{
  "d_model": 256,
  "n_experts": 128,
  "activation": "gelu",
  "dataset": "wikipedia_en"
}
Below are experts of layer 7 (counted from 0) of a mixture-of-experts language model. Rows are named router (the router's row for the expert), down (a neuron's output weights, with its number) and show model dimensions 0-255. Each number is 128 + 32 x the weight over its row's rms, rounded and kept within 0 to 255.
After each expert's rows: a language model's description of what the expert responds to; "comes before" lists some tokens at least twice as common just after its tokens as in all text. This comes from a sample of Wikipedia text that the model never trained on. Tokens count by the router's weight.

# expert 2
router [ 98 159  91  68 124 131  92 145 105  93 159 144 156 136 127 112 124  83 130 133 144 162 169  86 114 143  86  90 133 121 122 145 134  67 101  96 119 126 148 110 114  99 105  43 123 132 139 124  99 154  74 130 100 179 134 181 131  85 158 102 114 143 109 115 102  95 124 128 162 158 200 134 148 134 112 134 120 152 127 142 110 179 124 142 150  94 120 138  88  56  86  99  72  77 126  67  97 125 175 142 112 146 125  98 140 152 143 237 125  77 113  89  94 132 163 158  74  71 121 184 129 122 150 133 141 111  87 162  99 158 118 128 124  99 160  84 158 118 175 171 141 134 171 120 118 141 103 164 170  91 156 136 149 174 150 140 140 207 114 142 186 143 125 125 111 169 159 120 131 122  85 129 107 103  56 139  99 141 129 176 171 178 161 128 130 171 123 135  52 112  94  98 191 136 125 159 118 119 145 160 160 137  95 146 104 103  89 101 144 108 110  69 166 125 132 127 182  89 215  85 130 167 133 187  73  94 127 168  75 191 102 153 129 116 114 141 106  98 133 109 142 151 126 102 195 146  95 117 109  91 154  64 141 126  87  67]
down0 [160 135  73 110 123 130 149 172 134 128 137 111  94 131 147 172 185 114 111 123  98 116 133 145 141 161 133  91 153 121 155  96 130 143 150 111 174 168 155 160 100 149 117 127  95 165 183 127 138 179  96 140 119  75 157 105 160 129 115 158 108 175 145  66 163  76 164 125 141 126  97 127 150 155 102  64 107 111  78 132 118  75  87 180 183 158  78 164 141 156 187 110 109  38 113 162 107  96 122 124 166 185 143  97 158 131 165 146 107  85 176 103 181 133 148 154 130 159 149 153 157 105 146 165 126 160 173 157 143 133 147  98 115 122 151 115 126 196 158 139 119 116 136 175 108  58 127 133 124 101 160 217 187 148 146 151 146 188 147 106 161  94 116 108 163 172 171 119 104 155 141 154 176 144 120  75 192 163 160  66 135 171 162 165 136  86 123 162 166 142 128  97 118 190  87 119 138 140 134 106 168 192 108 215 135 150 150  79 125 137 146  90 154 167 132 143  79  91 137 146 132 131 110  67 114 136 151  91  85  97 104  79 183 124 134 122 123  67  92 120 161 110 159 167  99  93 126 150 147 141  74 156  74  95 132 122]
Pronouns, modals and light words within running clauses, such as it, him, they, would, such, well, often after that or as.
comes before: " as", " be", " not", " to", " have", "'t"

# expert 20
router [143 127 101 120  90 160  92 120 103 119 122 109 148 134  30 127 117 132  78 130 117 187 144  93 143 148 174 188 101 110 122 133 146 111 138 115 105  90 159 152 181 162 155 148 112  49 133 122 111  83  95 158 142 123 161 151 159 150 122 172 165  81 102 154 165 130  59 151 127 185  95 101 107 122 135  98 119 156 147  96  79 169 132 138  59  80 121 148 102  78 174 139 115  76 152 125 107 136 122  90 131 133  62  94 116 129 154 180 106 102  75 155  81 137  98 114 150 121 159  88  91 139 221 149 164 111 133 172 146 184 146 143 104 140 106 132  73 116  90  88 169 114 161 132 102 135 141  76  85 149 104 100 182 138 115 138 103 127 134 177 175 147 100 126 181  95 128  95  86 186  56  99 111 118  98 142 163 153 104 109 107 195  57 141 143 156 106  71 118 155  68 156 186 159 110 138 118  77 155 136 106  98  81 137 102 114 124 116 112 166 122 129 100 180 123 146 117  66 107 143  92 105  64 117 142 141 134 130 163 120 137  98 105 123 110 155 116 180 121 187 155  89  73 142  85  94 159  88 108 143  86 108 163 139 126  90]
down0 [136 138 102 104 105 100 124 106 123 159 183 100 103 132 136 163 162 160 112 137 137  83  87  89 127 152 153 129 157  85 116 144 137 188 161 176 148  84  71 237 115 158 185  85 157 184 125 133 158 142  63 173 103 157 173 146 118  93 172 100 138 153 102 120 151 149 175 167 125 179  73 135 132 111 146 168 108 101 127 133 122 196 112 150 103 114 161 159 107 148 129 106 146 107 172 144 147 137  85  91 104  78 138 146 138 126 131 146  87 125 225 129 118  94 154 116  95 169 112 152 103 123 152 210 108 150 181  74 137 118 160 133  65 185 144 111  93 145 158 143 179  65 143 158 115  98 172  90  80 119 151 137 118 179  93 115 128 139 134 123 113 156 138 110 137 159 102 124  73 183 140 154 154 172 127  94 128 119 149 169 172 132 132  59 161 129  65 123 173 144 101 102 147 117 145  89 109 115 139 103 136 141 188  88  67 126 124 133  93 102 145 151 123 162 111 146 155 139 158  85  71  79 124 104 130  96 137 178 106 131 148  98 130  98 117 146  86  83 153 226  93 138 122  97 102 109 119 186 141 119  84 125 139  77 124  89]
The closing pipe and line break that end a Markdown table row, and separator rows, in track listings, election results and rosters.
comes before: "|", "-", "|---|---|---|---|\n", "|---|---|---|---|---|---|\n", "|---|---|---|\n", "|---|---|---|---|---|\n"

# expert 50
router [102 145 173 141 125 167  57 119 101 204 112  92 206  98 152 178 155 172  87 162 118 166  97 150 119  99 137 111  78 111 120 161  77 146 160  78 182 162 135 111 109 120  74 225  70 126 157 115 108 128 130 107 149 112 149 150 138 151  77 143 118  79 145 133  84 100  83 105  83 144  90 138 126 101  81 100 176 140 146 123 122 153 165  66 124 184 162 151 147 181 126 119 102 149 118 141 123  97 141 135 166 128 116 143 111 138 137 155 160  78 120  75 134 122 146 172 153 124 117 169 133 174 128 182 113  62 129 186 130 111 170 147 124 119  87 121 116 154  90 176 154 190 124 181  99 113 131 124  78 161 117 162 175 120 116 154 149 205 131  75  82 117 107  98  88  90 164 115 195 148 172 168 133 127 139 133 134  83 141 122 126  96 112 164 104 173 110 125 167 129 116 123 103 142  95 130 135  91  94  94 170 181 117 171  93  87 166 160 141 129 124 106  93 133 103 140  87 144 125 148  87  76 122  72 106 174 109 133 114 138 148 138 154 146 122 102 182 179 113 141 128 149 138 106  85  81 107 172  99 177  81 173 137 170 174  62]
down0 [153  52 147 178 146 108 138  87 107 125  98 177 165  94  98 122  79 130 128  97 109 163 132 100 144 116 141 103  94 129 155 117  96 156 124 114 126 115 111  95  87  61  92 118  81 131  75  88 147 148 158 105 137  64 130 122  82 156 136 114 178 134 237 120 141 171 154 128 168 142 134 118 145  96 123  95 113 155 144 130 118 149 128 137 110 147 153 104  99 158  75  43 167 207 150 120 166 127 160 134 158 137 142 115 101 115 138 164 117  99  66 141 173  93 127  70  62 121 223 129  53  83 162 109 202 127 152 135 138 114 141 112 155  92 123 123 171 173 116  77 100 171 108 133 108 175 133 121 140  93 127 133 176 106 151 205 157 126 128  94 136  52 122 133 161  74  76 148  91 107 135 149 141  67 148 119 173 104 138 102 106 146 157 127 137 127 203 106 132 145 159 170 145 112  81  93 119 106 120 170 119  89 122 127 137 101 165 115 167 140 118 142 125 197 111 145 113  90  72 127 116 147  97 177 104 173 127 161 126 132 117 103 104 120 139 116 119 141 167 173 155 157 158 138 145 132 111 156 222  99  87 147 138 107  88 137]
Pipe separators between cells inside table rows, especially after opponent or team names in sports schedules and score tables.
comes before: " ", " —", " W", " L", " Iowa", " Clay"

# expert 63
router [ 81 134 156  70 119 151 152 188 128 113  98  76 122  87 164 120 148 148 159 114 167 164 182  76 202  74 128 165 144 119 127 143 142 104  99 118 178 152 134 135 130 116 111 121 108 185 134  95 159 109 106  85 133 116  99  90  77 137 158 152  66 132  77 110  81 136 151 165 183 155 182 125  43  80 113  91 134 123 117 181 150  78 120 117 155  97 156 132 132 132 141 193  93 168 111 145 138 177 115  87  88 114 122 154 186 141  83 120  74  81 134 151  68 166  88 123 166 155 114 160 115 109  79 106 123 161 127 169 143 174 114 126  81 126  85 101 123 178 109 131 125 105 105 133 105 127 122 128  94 147 129 152 126 142  94 151 147 136 173  91 137 101 152 108 148 130  84 112 122 131  82 135 112  90 134 113 132 133  64  77 121 105  55 122 159 208 124  91 115 134 153  61 125  95 218  90 159 187  93  78 111 164 157 125 111 169 177 149  85 120 118 128  92  80 104 164 120 185  97 147 164 103 125 104 133 132 103 137 176 106 148  75 136 117 122 144 132 127 132 138  65  68  75 162 101 140 202 113 141 113  92 138 129 119 131 142]
down1 [118 142 172 131  89 129 134 173 115 161  77 126  88  70  93  94 122  92 127 124 125 143 147 103 199 138 130 118 110  84 152 101 177 137 100 148 133  89 255 119 150  80 120 123 126  66 115 163 147 165 172  98 114 144 105 106  77  98 146 122 113 134  65 139 117 167 169  95  92 118 113 123 151  98 124 118 108 109 194 198  99 171 137 112 202 136 166 172 106 129 137 125 177 127 132  96 100 157 125 121 165 194 114 155 132 154 155  76 126  87 143 126 110 129 125  92  82 158 125 136  81 116 136 115 125 111 170 153 120 152  93  91  98 121 139  80 142  88 126 162 142  87 134 148 119  94 161 145 129  84 100 111 110  99  99 133 146 192  90 102 105  92  98 178  74 131  93  38 142 122 150 109  88 157 134 147  94 105 149 161  99 111 107 168 139 122 155 186 150  98  78  91  89 139 155 132 143 160 148  90 140 114 140 156 120 133  83 154 147 132 131 159 124 116  88 122 118 138  75 109 181  69 122 159 136 194 130  98 139 153 102 161  96 165 152 169 131 119 135 196 143  81 154 137 104  34 185 110 144  60 142 123 119 134  99  96]
Final nouns of proper place or organization names like County, District, Park, Road, School, League, e.g. Penobscot County.
comes before: ",", "\n", ".", " (", " of", ".\n\n"

# expert 9
router [167 139 165 155  97 119 174 179 123  78  91 110 112 166 143 162 108 153 165 163 161  91 149 159 153 144 107 130 123 127  97 139 172  83 156 102  93  99 127 121 156  72  90 132 152 107 141 141 135 111 110 122 131 170  78 117 134  82 160 117  97 162  98  90 115 117 171 209 145 121 141 155 148 160 106 151 152 175 126 170 152 112 127 114 173 126 137 168 112 162 114 129  88 134 143 137 158 161 176 182 135 137 103 154 165 128 114 187 124 106 108 109  37 138 122 154 104 182  81 183  73  65 141  65  97 167 159 134 142 128 112 150 170 156 180  88 149 123 139  73 106 126  97 127 104 112 148 126  97 141 149 147 153 117  99  91 105  92 160 173 119 140 142 102 161 162 119 128  96 137 106 120 121 107  87 141 117 157  87 133 127 145 106 172 149 162  62  88 188 136 153  56 161 138 154 137 160 133 111 113 118 131 174 165 175 188 168  48 103 119 158 153 127  88  30 134 105 146  96  81 168  77 121 184  97 142 157 159 171  87 130  59 154 155 118 128  84 105 147 106 173  44 131  71  92 111 128 101 184 121 125 142 119 158  99 128]
down0 [ 58  73 127 129 115 115 134 117 156 152 127  79 101  34  86 105 110 144 156 136 180 175 109 187 102 110 156 169 133 129 159 119  99 110 174  81 128 131  77  94  98  74  57  63  76 186 206 105 118 107 135  96 152  56 141 133 145 142 115 133  93 130 147  66 135 112 142 117 146 107 156 107 103 122  98 131 117 106 148 100  95  86 152  91 115 128 179 175 138 196 104 128 114  93 102 127  65 148  91 125 130  83 143 126 101 161 152 112 118 153 118 124  71  87 181 106 133  72 140 148 130 112 166 106 113 140 135  61 134 121  93 163  93 120 185  84 149 131 118 101 165  99 153 125 110 117 126 179  86 124  82 130 152 156 128 104 142 117 141 147 141 118 123 165 138  90 142 145 110 147 177 151 141  79 118 179 127 112 139 197 108 117  84 119 127 149 165 165 119 177  94  81 158  98 180 110 145 143 119 151  78 127 113 115 116 135  87 143 192 107 167 106 114 122 157  86 101 162  99  79 133  67 151  84 133 206 162 112  84 106 124 138  79 140  52  91 100  98 100 133  99 109 108  83 152 100 125 137 111 115 105  50 145 154 169 127]
Nouns about war, politics, law, religion and life, plus abstract suffixes like -ism and -ation, e.g. declares war, government, Church.
comes before: " of", ",", " and", ".", " in", ".\n\n"

# expert 54
router [127 150 113 172 135 133 118 201  72 184 120 170  95  97 150  63 166  79 154 141  69 182 104 141 118  94 117 166  60 101 124 111 146 142 178 109 164 141 123 143 116 108 106 119  85 131 190  83 114  89 151 139 129 163 156 157 119 143 160 111 177 107 126 144 135 119 102 115 107 157 128 138  81  99  94  67 135 114 148 179 166 168 165 119  64 149  87 116 195 153 169 139 157 148 143 179  71 125 168 149 125 138  93 136 109 111 152 149 164  99 125 143 140 150 136 181 173 192 172 142 126 126 152 177 134  75 171 207 166 127 156 125  95 135  99 147 117 125 141 159 188 140 122  83 165 134 149  86  93 169  98 172 156 144 106 107 179 138 126 148 157 156  86 134 186  76 128 121 119 161 184 158 129  80 171 126 132  94 186 137 126 152  77 166  70 148 170  84 153  75  80  99 104 154 102  94 134 124 115  98 172 125 151 112 139 103 162 143 102 139 152 159  86 165 104 138  96 108 116 112 128  78 136 100 117 150 161 163 141  77 142  92 108 124  73 139 143 133 104 198 107  41 105  92 115 136  98 101 115 134 124 151 112 176 151  74]
down1 [140  96 121 119 132 127 170  88 140  97 103 179  95 171 119 119 139 163 152 133 136 111 114 100 100 108  79 160 128  70  95  89 139 139 140 120 149 163 145 141  71 108 114 146 131 119 134 122  91 138 120  92 146 136 125 144 151 155 159 113 152 190 131  96 120  99 133 166  93 120 168 130  99 114 159 124 169 143 163 112 165 146 124 124  76 141  67 137 139 143 152 123 133 162  54 176 160 105 157 107 132 186 143  98 118 123  95 159  88  98 130 145 188 128 178 127 107  53  94 152 175 146 122 104 123 109 143 122 126  73 125 133 180 110 148  90 117 150 141  55 193 115  71 127 101 150 180 137 115 129 157 168  88 128 138 105 147  88 135 132 196  46 129 159 177  32 136  93  87 137  86 196 132 111  95 135  69 120 186 105 116 111 128 157 107 141  86  89 179 155 116 112 160 144 155 139  98 172 106  78 162 131 160 107 177 144  96 124  56 157  96 135 199 183 136 120 104 127  95 207 129  51  95 191 163 130 154 105 129 113  93 161 116 154 155 151 109 123 113 127 181 114 138 165  85 163 114  92 180 167 177 156 128 173 124 129]
Pipe separators between table cells, plus semicolons and line breaks ending fields, in succession boxes, sports and election tables.
comes before: " ", "-", " ·", " +", "|", " Succeeded"

# expert 21
router [104 135  94 189 125 152 130 176  96 188 132 166  64 124 162 148 132 108 101 138 155 125 136 158  88  91 116  96 158 172 170  77 112 133 108 136 150 133 118 167 169 185 152  72 158 103 177 139 143 173 113 174 123 122 133 194 149 119  91 134  90 120 140  82 122 162 153 140 127 138 170 140 185 131 176 117 106 118 151 107 122 132 130 169 160 110  97 113  63 132  83 107  96 151 109  89  96 100  91 134 175 128 147 113 107 124 152 170 171 183 133  68 173 100 107 103 176  87  64 230  87 145 123 135 127 160 123 121  63 169 156 135 154 133 125 139 160 163 147 143 163 109 122 126 113 140  88 151 141 138 151 130 134 142 148  68 161 120 111  81 197 120 121  83  51 105 117 142 125 163 110  91  81 137  64 160 137 218 172 185 137 158 132  88 134 170 129  77 125  52  79 141  98 128 105 116 131 107 106 148  90 128 110 119  69 140 129 107 123  76 110 123 192 111 112 140 198 101 148 127 112 151 118 131 150 155 142 154 130 118 114 101 147  77 113 130 137  85 128 107 116 174 157  87 139 151 197  80 153 119 183 158  72 143 137 110]
down0 [123 101  99  63  58 157 161  94 121 114 184  99 138 113 174 152 119 131 109 134 191 112 172 159 181 105  91  60 112 137 116 116 187 175  85  96 130 104 137  92 161 179 186 120 140 126 124 150 132 128 114  99  78 115 129 173 103 144 123 144 165 170 144 131 159 168 152 195 164  90 131 137 107 106 162 127  96 163 185 151 153 140 196 125 158 105 149 153 127 185  93 197 172 105 116 112 124 128 170 123 143 145 111  77 148 158 133 140 133 162  96 115 142 134 112 122 111 156 137 208 149 115 149 105  97 150 136 112  45 142  94  77 120 106 148 121 157  74 154 138 128  94 131 172 133 158  84 175 162  90 116 104 119 137 101 134 125 134  94 205 188 113 122  88  97 143 103 112 190 144 120 120 132  83  96 118 144 107  63 146 133 149  83 131 130  78 161 143 106 161 108  53 191 138  69  88  46 126 175  97 121 127 109 122 117  57 107 157 116 117 183 124 130 139 113 141  91 187 140 118 136 112 178 121 111 116  79 120  69 132 100 155 167 196 140 148  70 151 133 142 136 151 148 203 115 132 141 162 128 116 113 118 135 129 105 142]
Subject pronouns and auxiliaries in biographies, such as he, she, was, had, is, plus "See" in See also headings.
comes before: " also", " a", " was", " born", " an", " been"

# expert 53
router [188 108  97  86 139 157 176 146 159 174  91 132 136 116 157 120 127 130 142  74 188 127 102 186  97 121  97 121 137 168 120 141 177 131 109 136 142 145 102 112 119  99  98 137 141  93  64 137 110  78 109 104 164 114  58  90 124 101 162 131 121  64 146 102 139 154 142 144 106  72  92 146  67 137 115  96 142 164 137  76  92  83 104 100 195 116 121 149 112 188 120 115 118 148 126 149  71 141  94 133 136 111 166 150 158 113 127  83 177  99 115  87  74 111 137  88 158 117 142 155 106 136 195 145  86 124 130 116  99 166 122 133 115 143 144  77  51  91 107 157 146 124  93  99 154 135 134 165 137 118 163 144 128 160 152 159 186 157 133 149 159 130 137 124 120 115 127 145 138 154  88  83 151  55 186 119  95 104 123 151 136  31 126 117 182 226 124  65 124 134  77 166  88 111 138 157 135 123 148 173 100  74 158 158 133 134  77 103 116 141 149  90  86 128 202 114 138  66 174 118 150 128 111 104  80 103 133 113 163 100 153 155 112 137 148 103 119 178 109 185 115 137 103  99  85  93 189 103 144 177  57 158  84 155 129 142]
down0 [111 167 132 163 110  83 136 167 167  99 164 106 153 154 150 201 117  86  79 120 170 147 156  54 141 136 157  97 114 151 146 123 101  62  59  70 108 141 150 174 116 124 190 117 106 146 116  94 111  97 123 134 112 120 152 115  70 157 160 154 120 134  96  87 100 204 121 155 107 135 148 124 172 126 150 166 165 127 187 143  98 178 118 109 112  31 122 138 109 130 118  83 176 127 137  49 110 143  97 146 130 130 105  91 105 126 167  93 196 103 117  79 131 156 126 211 154  90  93 133  63 164 126 114  56  85 107 120 135 176 110 108 147 171  85 121 158 172 134 118 104 134 152  93  82 100 121 172 104 170 146 124 169 121 132 112 136 105 156 115 144  71 110 152 146 142 182 104 105  88  77 101 156  93 191 162 157 102 125 112  56 119 140 148 148  98 133 153  94 123 145 156  95 143 147  83 107 128 149 128 137 156 102 169 153 126 124 114 177 122 119 106  69  94 149 152  82 171 144 101 135 130 163 126 188 123 196 144 122  89 136 122 127 110 194 178 112 127 155 143  94 151 109 146 139 119 157 139  91 152 194 140  89 130 108  72]
Heading or field words in infoboxes and sections, like Team information, Total, Career, Length, Coordinates, See also, Species.
comes before: ":", " |", "\n", " career", " information", "\n\n"

# expert 44
router [101 153 107  62 146 153 152 133 151  82  71 132 177  74 219 116 150 166 123 162 135 118 172 164 128 120 141 125 159 123 122 132 173 104 126 114 164 159 115 106 128 116  85  75 148 147 135 134 186 117 143  87 127 168 138 100 131  96 166 180  84  75 132  94 105 148 129 146  75 132 135 124  95 104 106 136 132 125 118 112 172  92 130 116 121 140  79 129 146 179 109 156 150 192 136 116 142  96 122 147 184 108 180 176 162 155 118 101 153  70  89  89  77 179 108 119 160 193  80 107 126 111 132  39 145 133  63 116 146 145 110 148 130 132  88 129 129 138 108 119 104 153  87 111 101  92 142 184 144 189 123 137 178 153 177 138 136 122 162 143 142  65 141 120 143 131 132 139 153 104 103 119 105 146 158 101 129 117  57  94 124  58 110 100 161 181 136 106  88 103 160  84 112 107 205 134 188 177 112 161 163  81 116 144 105 150 168 119  98 131 191 185  97 103 160 107 153 115 108 144 141 121 104  96 150  90 156 170 150 120 135  62 151 162  68 136 144 162 112 181 127  66  43 125 133 118 190 172 123 126 111 151 104 143 107 146]
down1 [144 128 118 126 121 111  65  70 219 156  76 168  78 137 113 146 175  62  90  74  80 118 163 152 120 184 128 149 101 109 170  99 190 168 149 102 155 145 105  97 155 134  96  53 107  94 119  76 104 109 110 147 127  92 155 100 114 116 171 133 135 135 137 141 104  96 160 112 121 136 138 124 150 139 120 101 132  96 105 118  84 149 130 124 106 166 149 184 109 146 150 129 167 141 133 178 101 103 128 178 104 106 151 157  99 103 125  88  79 136 109 130 113 145 135  67 132 133 125 115 170 153 169 129 140 145 151 186 151 126 112 151 144 170 119 191 129 113 111 138 129 127 106 161 187 126 136 105 159 140 128 206 130  95 149 125 154 177 146  53 128 101 168 163  83 131 177 102 146 170 167 110 141 138 180 117 207 102 108 181 142 112 125 128 137 163 137 129 149 215 170 110 101 126 147  75 129 133  61 134 111 166 149 148 163 196 156 140 126 122 156  95  63  94  86 102 143 190  82 143  96 145 172 130 162 138 126 164 139 160 188 176 199 164  93  96 194 150 184 129 110 149 111 177 129 145 153 127  97 158  78 125 118 137 112  95]
Common nouns naming an organization or work after the or a modifier, such as film, team, album, band, company, Championship.
comes before: " of", ",", ".", " was", " in", ".\n\n"

# expert 60
router [202 151 131 213 173 116  44 145 141 119 117 161 113 118 134 108 107 141 110  82 135  91  91 114  84 135 148  80  91 155 157 119 151 153 178  90 131 115 102 120 121 146 128 126 166  92 133 101 155 104 157 183 127 136 149 121 103 101 142 150 184 190 138 120  85 129 110  98 122 105 150 143  98 145  91  95 107 122 169 120 130 129 146  95  75 156 194 127 140 115 110 128 111 135 151 147 154 133 107 110 116  89  78  96 177 167 117 132 138 187 160 179 128  98 128 153 128 161 146 124 151 167 115 127 160 116 158 131 100 183 188 121 156 127 144 166 194 121 127 115 187 111 133 161 140 131 157 111 115 170  67 138 170 161 119  62 103 170 127 233  57 127  93 159 175 118 149 138 102 130 168  64 140  78 177 108  80 166 120 128  99 172 115 138 113  86 114 200 162 136  93 133  51 111 117 156  98 183 171 132 157 195 140 125 122 133 180 158 106 122 141 132 155 157  71 124  78 161 122 117 110 149 137 161 108 161 145 184 138 107 119 176 169 150 133 107 149 127 161 172 183 182 117 107 143 159 159  84 125 114 167 133 121 172 193 106]
down1 [ 91 119 175 112 135  88 115  95 108  62 164 106  56 145 164  90 136  43 124 114  78 151 103 115 131 139 173 135 169  88 144 153 169 129 132 144 162 130 187 160 152  99 114 130 144  88 154  90  77 104 127  99 159 167 134 147 168 194 113 166 121 103 112 119 148  90 126 157 166 136 151 113 131  90  87 138 122  72 148 176 176 152 152 164 159 124 166 117 127  99 196 132 135  97  92 156  90 136  98 130 104 175 151 165  86 150  98 153 137 119 104 109 104 128 128 109  62 106 149 146 135 217 120  82 140 103 194 154 124  97 112 177 154 108 119  90 124 109 121 107 153 164 135 131 119 192 137 155 145 130 123  57  99  58 143  38 164 155  68 116 150 116 134 122 170 154  82 122 174  85 131 171 121 155 120 102 133 134 183  63 111  81 143  97 165 224 115 201 122 103 145 115 112 170 202 115 101 144 116 147 132 136  95 181 140 118  79  96 146 123 141 150 122 106 132 101 162 102 118 169 140 114  86 116 137 118 152  91 108  90  95 137 119 123 116 148 183 107 133  70 108  88  85 179 121 127 151 134 120 164 126 131  96 143  81 125]
Bare space or opening parenthesis before a number, in tables, coordinates, densities and birth dates, plus symbols like °, ′, £, −.
comes before: "1", "2", "3", "4", "5", "0"

# expert 24
router [148  98 131 167 120  73 104  92 126 153 149 130  92  93 161 119 126 191  90 137  86 136  94 101 132 144 182  79 134 141 128 129  98 112 134 152 186 133 149 108 106 170 138 101 104 160 105 155 156  87  86 142 132  96 114 130 134 100 117 138 145 174  96 156 109  81 120 101 127  95 142 174 128 142 160 120  90 137 159 160 173 149 143  98 126 161 151  97 187 140 119 209 123 162  80 154 141 118 148  73 168 123 109 144 117 100 114  67 100 207 157 143 102 123 115  94 173  93 162 111 137 157 140 137 126 170 108 168  98  91 132 142  57 136 143 144  73 143 138  75 164 127  62 192 194 165 159  80 113 139  29 131 100 145 112  63  74 153 175 116  65 136 135 176 152 113  84 138 144 170 167  89 142 143 138 107 124 113  95 164 117 176 173  54 160 102 157 153 171 170 111 131  76  90  98 156 123 146 122 112 105 169 142 153 171 106 112 166 140 108 141 167 139 156  80 154  75 143 123 144 108 174 103 172 154 178  94 153 125 166  96 131 120 102  79 114  98 149  82 200 160 100 140  97 105 133 154 157 133 112  86  77 151 149 160 106]
down0 [177 127  77 139 135 138 157 107 151 221 104 135 154 148 130 151 136  69 106 120  84 105 156 114 152 105 142 162 128 155 137 175  80 132 131 100 128 121 120 101 108 131  88 104 142  36 133 135 147 140 132  92 116 123 171 100  99 153  74 143 141 112 106 107 103 136 109 145 134 148 124 108 130 144 191  72 134 173 190  96 162  63 115 144 123  64 146 104  81  78 174 145 135 102 149 106 128 180  65 150 153  82 145  94 142 136  89 149  93  86 124 127 152 214 242 147 134 121  75 132 113 136 196  99 105 112 139 157 145  51 101 141 199 119 120 102 124 147 192 139 150  95 123  94  94 132 118 105 146 123 131 131 178 145 113 170  21 114 150 139 156 117 126 124 121 211 111 131 128 111 171 136  85 132 137 130 161 187 135 119 135 156 103 131  93 143 144  97 156 106 168 198 168 139 121 160 138 119 132 143 180 121 132 110  84 112  38 176 155 160 152 138 118 132 138  86 123 125 110 142 118  80 157 124  74 169 160 191 131 149  83 129 120 108 105  66 139 103 132 134 122 120 150 126 123  85 134 119 164 121 105 112 139 147 176 109]
Month names and the first digits of dates and years, especially the 2 in 202x after as of, or day numbers.
comes before: "0", "1", "2", "9", "3", "4"

# expert 39
router [136 148 165 168 127 101  57 113 142 165 193 143  73  97 161  82  94 159 103 120 142 147  99 151  94 167 198 142 101 105 151 182 114 123 176 124  98 181 119 115 184 143 131 100 101 102  51 106 127 121 181 126  93 110 114 169 158  67 150 110 127 136 116 102 157  98 168 110 113 135 133 163 168 176  72 118  73 105 140 101  63 121 154  86  97 115 125 145 116  82 118 150 110 119 118 186 107 107  99 128 149 110  98  48 171 169 162 124 107 154 132 119 110 123 100 160 113 122 138 108 196 120 165 150 150 126 145 154 117 138 114 166  92 131 182  99 105 136 141 135 171 111 170 125 171 213 150 100 100 147 175 100  77 148  75 139 115 184 133 193 130 184  82 120 170 101 109 122 116 114 117 184 128 130 121  73 125 112 107 154 123  83 176 144  73 153 162 105 118 148 137 150  93 119 132 116  99 126 173 167 133 148 132 130 159 111 114  84 126 128 158 100 123 124 111 157  56 197 137 174 124  46 150  80 146 192 143 111 162  90 111 156 146 128 112 183 129 121 173 146 123 165 155  90 128 114 120 118 130 115  58 170 129 185 171  93]
down1 [132  74 124  61  99  97 147 178  74 141 103 110 125 143 135 124  94  99  83 145 126 130 106 102  70  76 103 140 187 145 104  69 138 111 131 181  80  86  34 125 107  98 135 127 116 145  80 156 123 170  67 140 104 112  92 113  84 139 116 192 137 171 185 112 117  98 119 165 109 112 129 154 125  95 104 160 148 147 100 119 125 103 101 133 131 133 130 103  91 177 135 138 135 143 101  80 127 128 133 130 112  94 154 113 171 137  77 179 119 130 139 218 169 149 122 146 114 149 133 111 126 141  64 104 161 108 180 145 112 115 156 167 179 197 159 119   0 134 109 151 120 134 124 143 156 181 106 110 128 148 127 164  82 139 113 144 121 117 162 112 110 123 169 110 126 118 164 143 121  67  99  75 138 143 133 111  81 151  85 127 142  99 114 104 126 168  78  99 114 119 123 126 219 172 114 120 115 132  66 126 121 104  93  48 187  74 107 132 187 127 119  85  98 131 144 114 119 140 129 157 112 131 169  93 168  79 118 133 132  81 192 148 103 179  96 114 150 157 118 104 124 165  68 126 118 123 175 116 138 148 133 137 120 104  93 202]
Single-digit tokens inside numbers in tables of election results, sports stats and charts, e.g. vote counts, positions, percentages.
comes before: " |", ".", "0", "4", "6", "8"

# expert 35
router [188 147 147 156 110 145  30 123 141  93 122 154 128 178 108 122 190 144 111 165  67 151 126 150 110 148 133 143  65  55  85 135 154 161 161 112 122 104 114 106 100 150  90  85  79 149 149 155 135 130 165 126 150 139 128 119 141 108 112  95 183 130 126 110 170 114 119  84 144 159 104 145  95 101  69  36 130 139 143 123 131 159 170  93  79  99  93 117 127 164 153 180 141 201  99 131 103 115 135  93 146  94 139 165 157 111  86 109 120 104  67 160 166 157 195 163  69 164 152 153 116 119  99 196 144  90 163 182 136  82 145 117 100 159 100 191 103 162 123 171 183 150 131 146  96 106 119 122 110 164 100 193 173 148 195  89 127 122 111 152 134  84 126 118 123  89 158 116 132 144 185 128 139 135 122 128 110 138 197 119 131 120  72 182 120 103 167 176 163  89  93 125 150 145 103 125 168  95 118  76 199 181 124  91 129  81 127 172 132 105  77 112 163 166 139 141 142 111 162 104 140  86 114 140 174 127 139 168 106 151 136 152 161 137  90  95 159 160 141 163 136 152 104 103 114 108 101 139  88 146  76 160  80 160 166 133]
down1 [171 127 144  97 134 197 153 179  90 152 101 147  72 170  76 151 179 155 124  75 149  96  75 100 172 124  81 118 122 116  87 157 207 120 160 120 161 179 125 159 101 114 167  92 122 126 119 131 135 168 114 167 163  84 130 188 180 143 120 114 112 129  93 108 157  91 134 165 125 127 145 137 167  73 101 160 159 132 121 120 133 136 164 125  68 159 134 126 142 139 115 151  93 185  73 176  83  94 172  96 115 151  97 103 127  96 150  98 129 110 176 138 132 149 155  70 182 155 125 116 185 133  79  99 122 190 120 140 123 166  96 110 130 109 147 131 132 135 164 165 155 102 121  88 118 140 138 120 108 139 141  83 124 134  90  70 188 161 148 148 144 170 206 156 159 120  93 177  83 132 181 101 170 110 124  97 136 174  73 106 112 156 159 114 116 143 111  88 125 125  86 126 103 147 102 129  91 154 188 139 121 160 113 109 151 127 159  60 103  88 184 186  99 126 112 102 108 135 155 120  95 139  61 176  68  97 124  99 155  92  50 118 142 111 149 125 101  99  83 121  26 116 100 156 144 104 153 118 125 134 115 158 196 126 101 120]
Pipe separators in wiki tables, chiefly after the source name in review-score and certification tables, also dashes and line-ending parentheses.
comes before: " ", " \"", " N", " Episode", " +", " Star"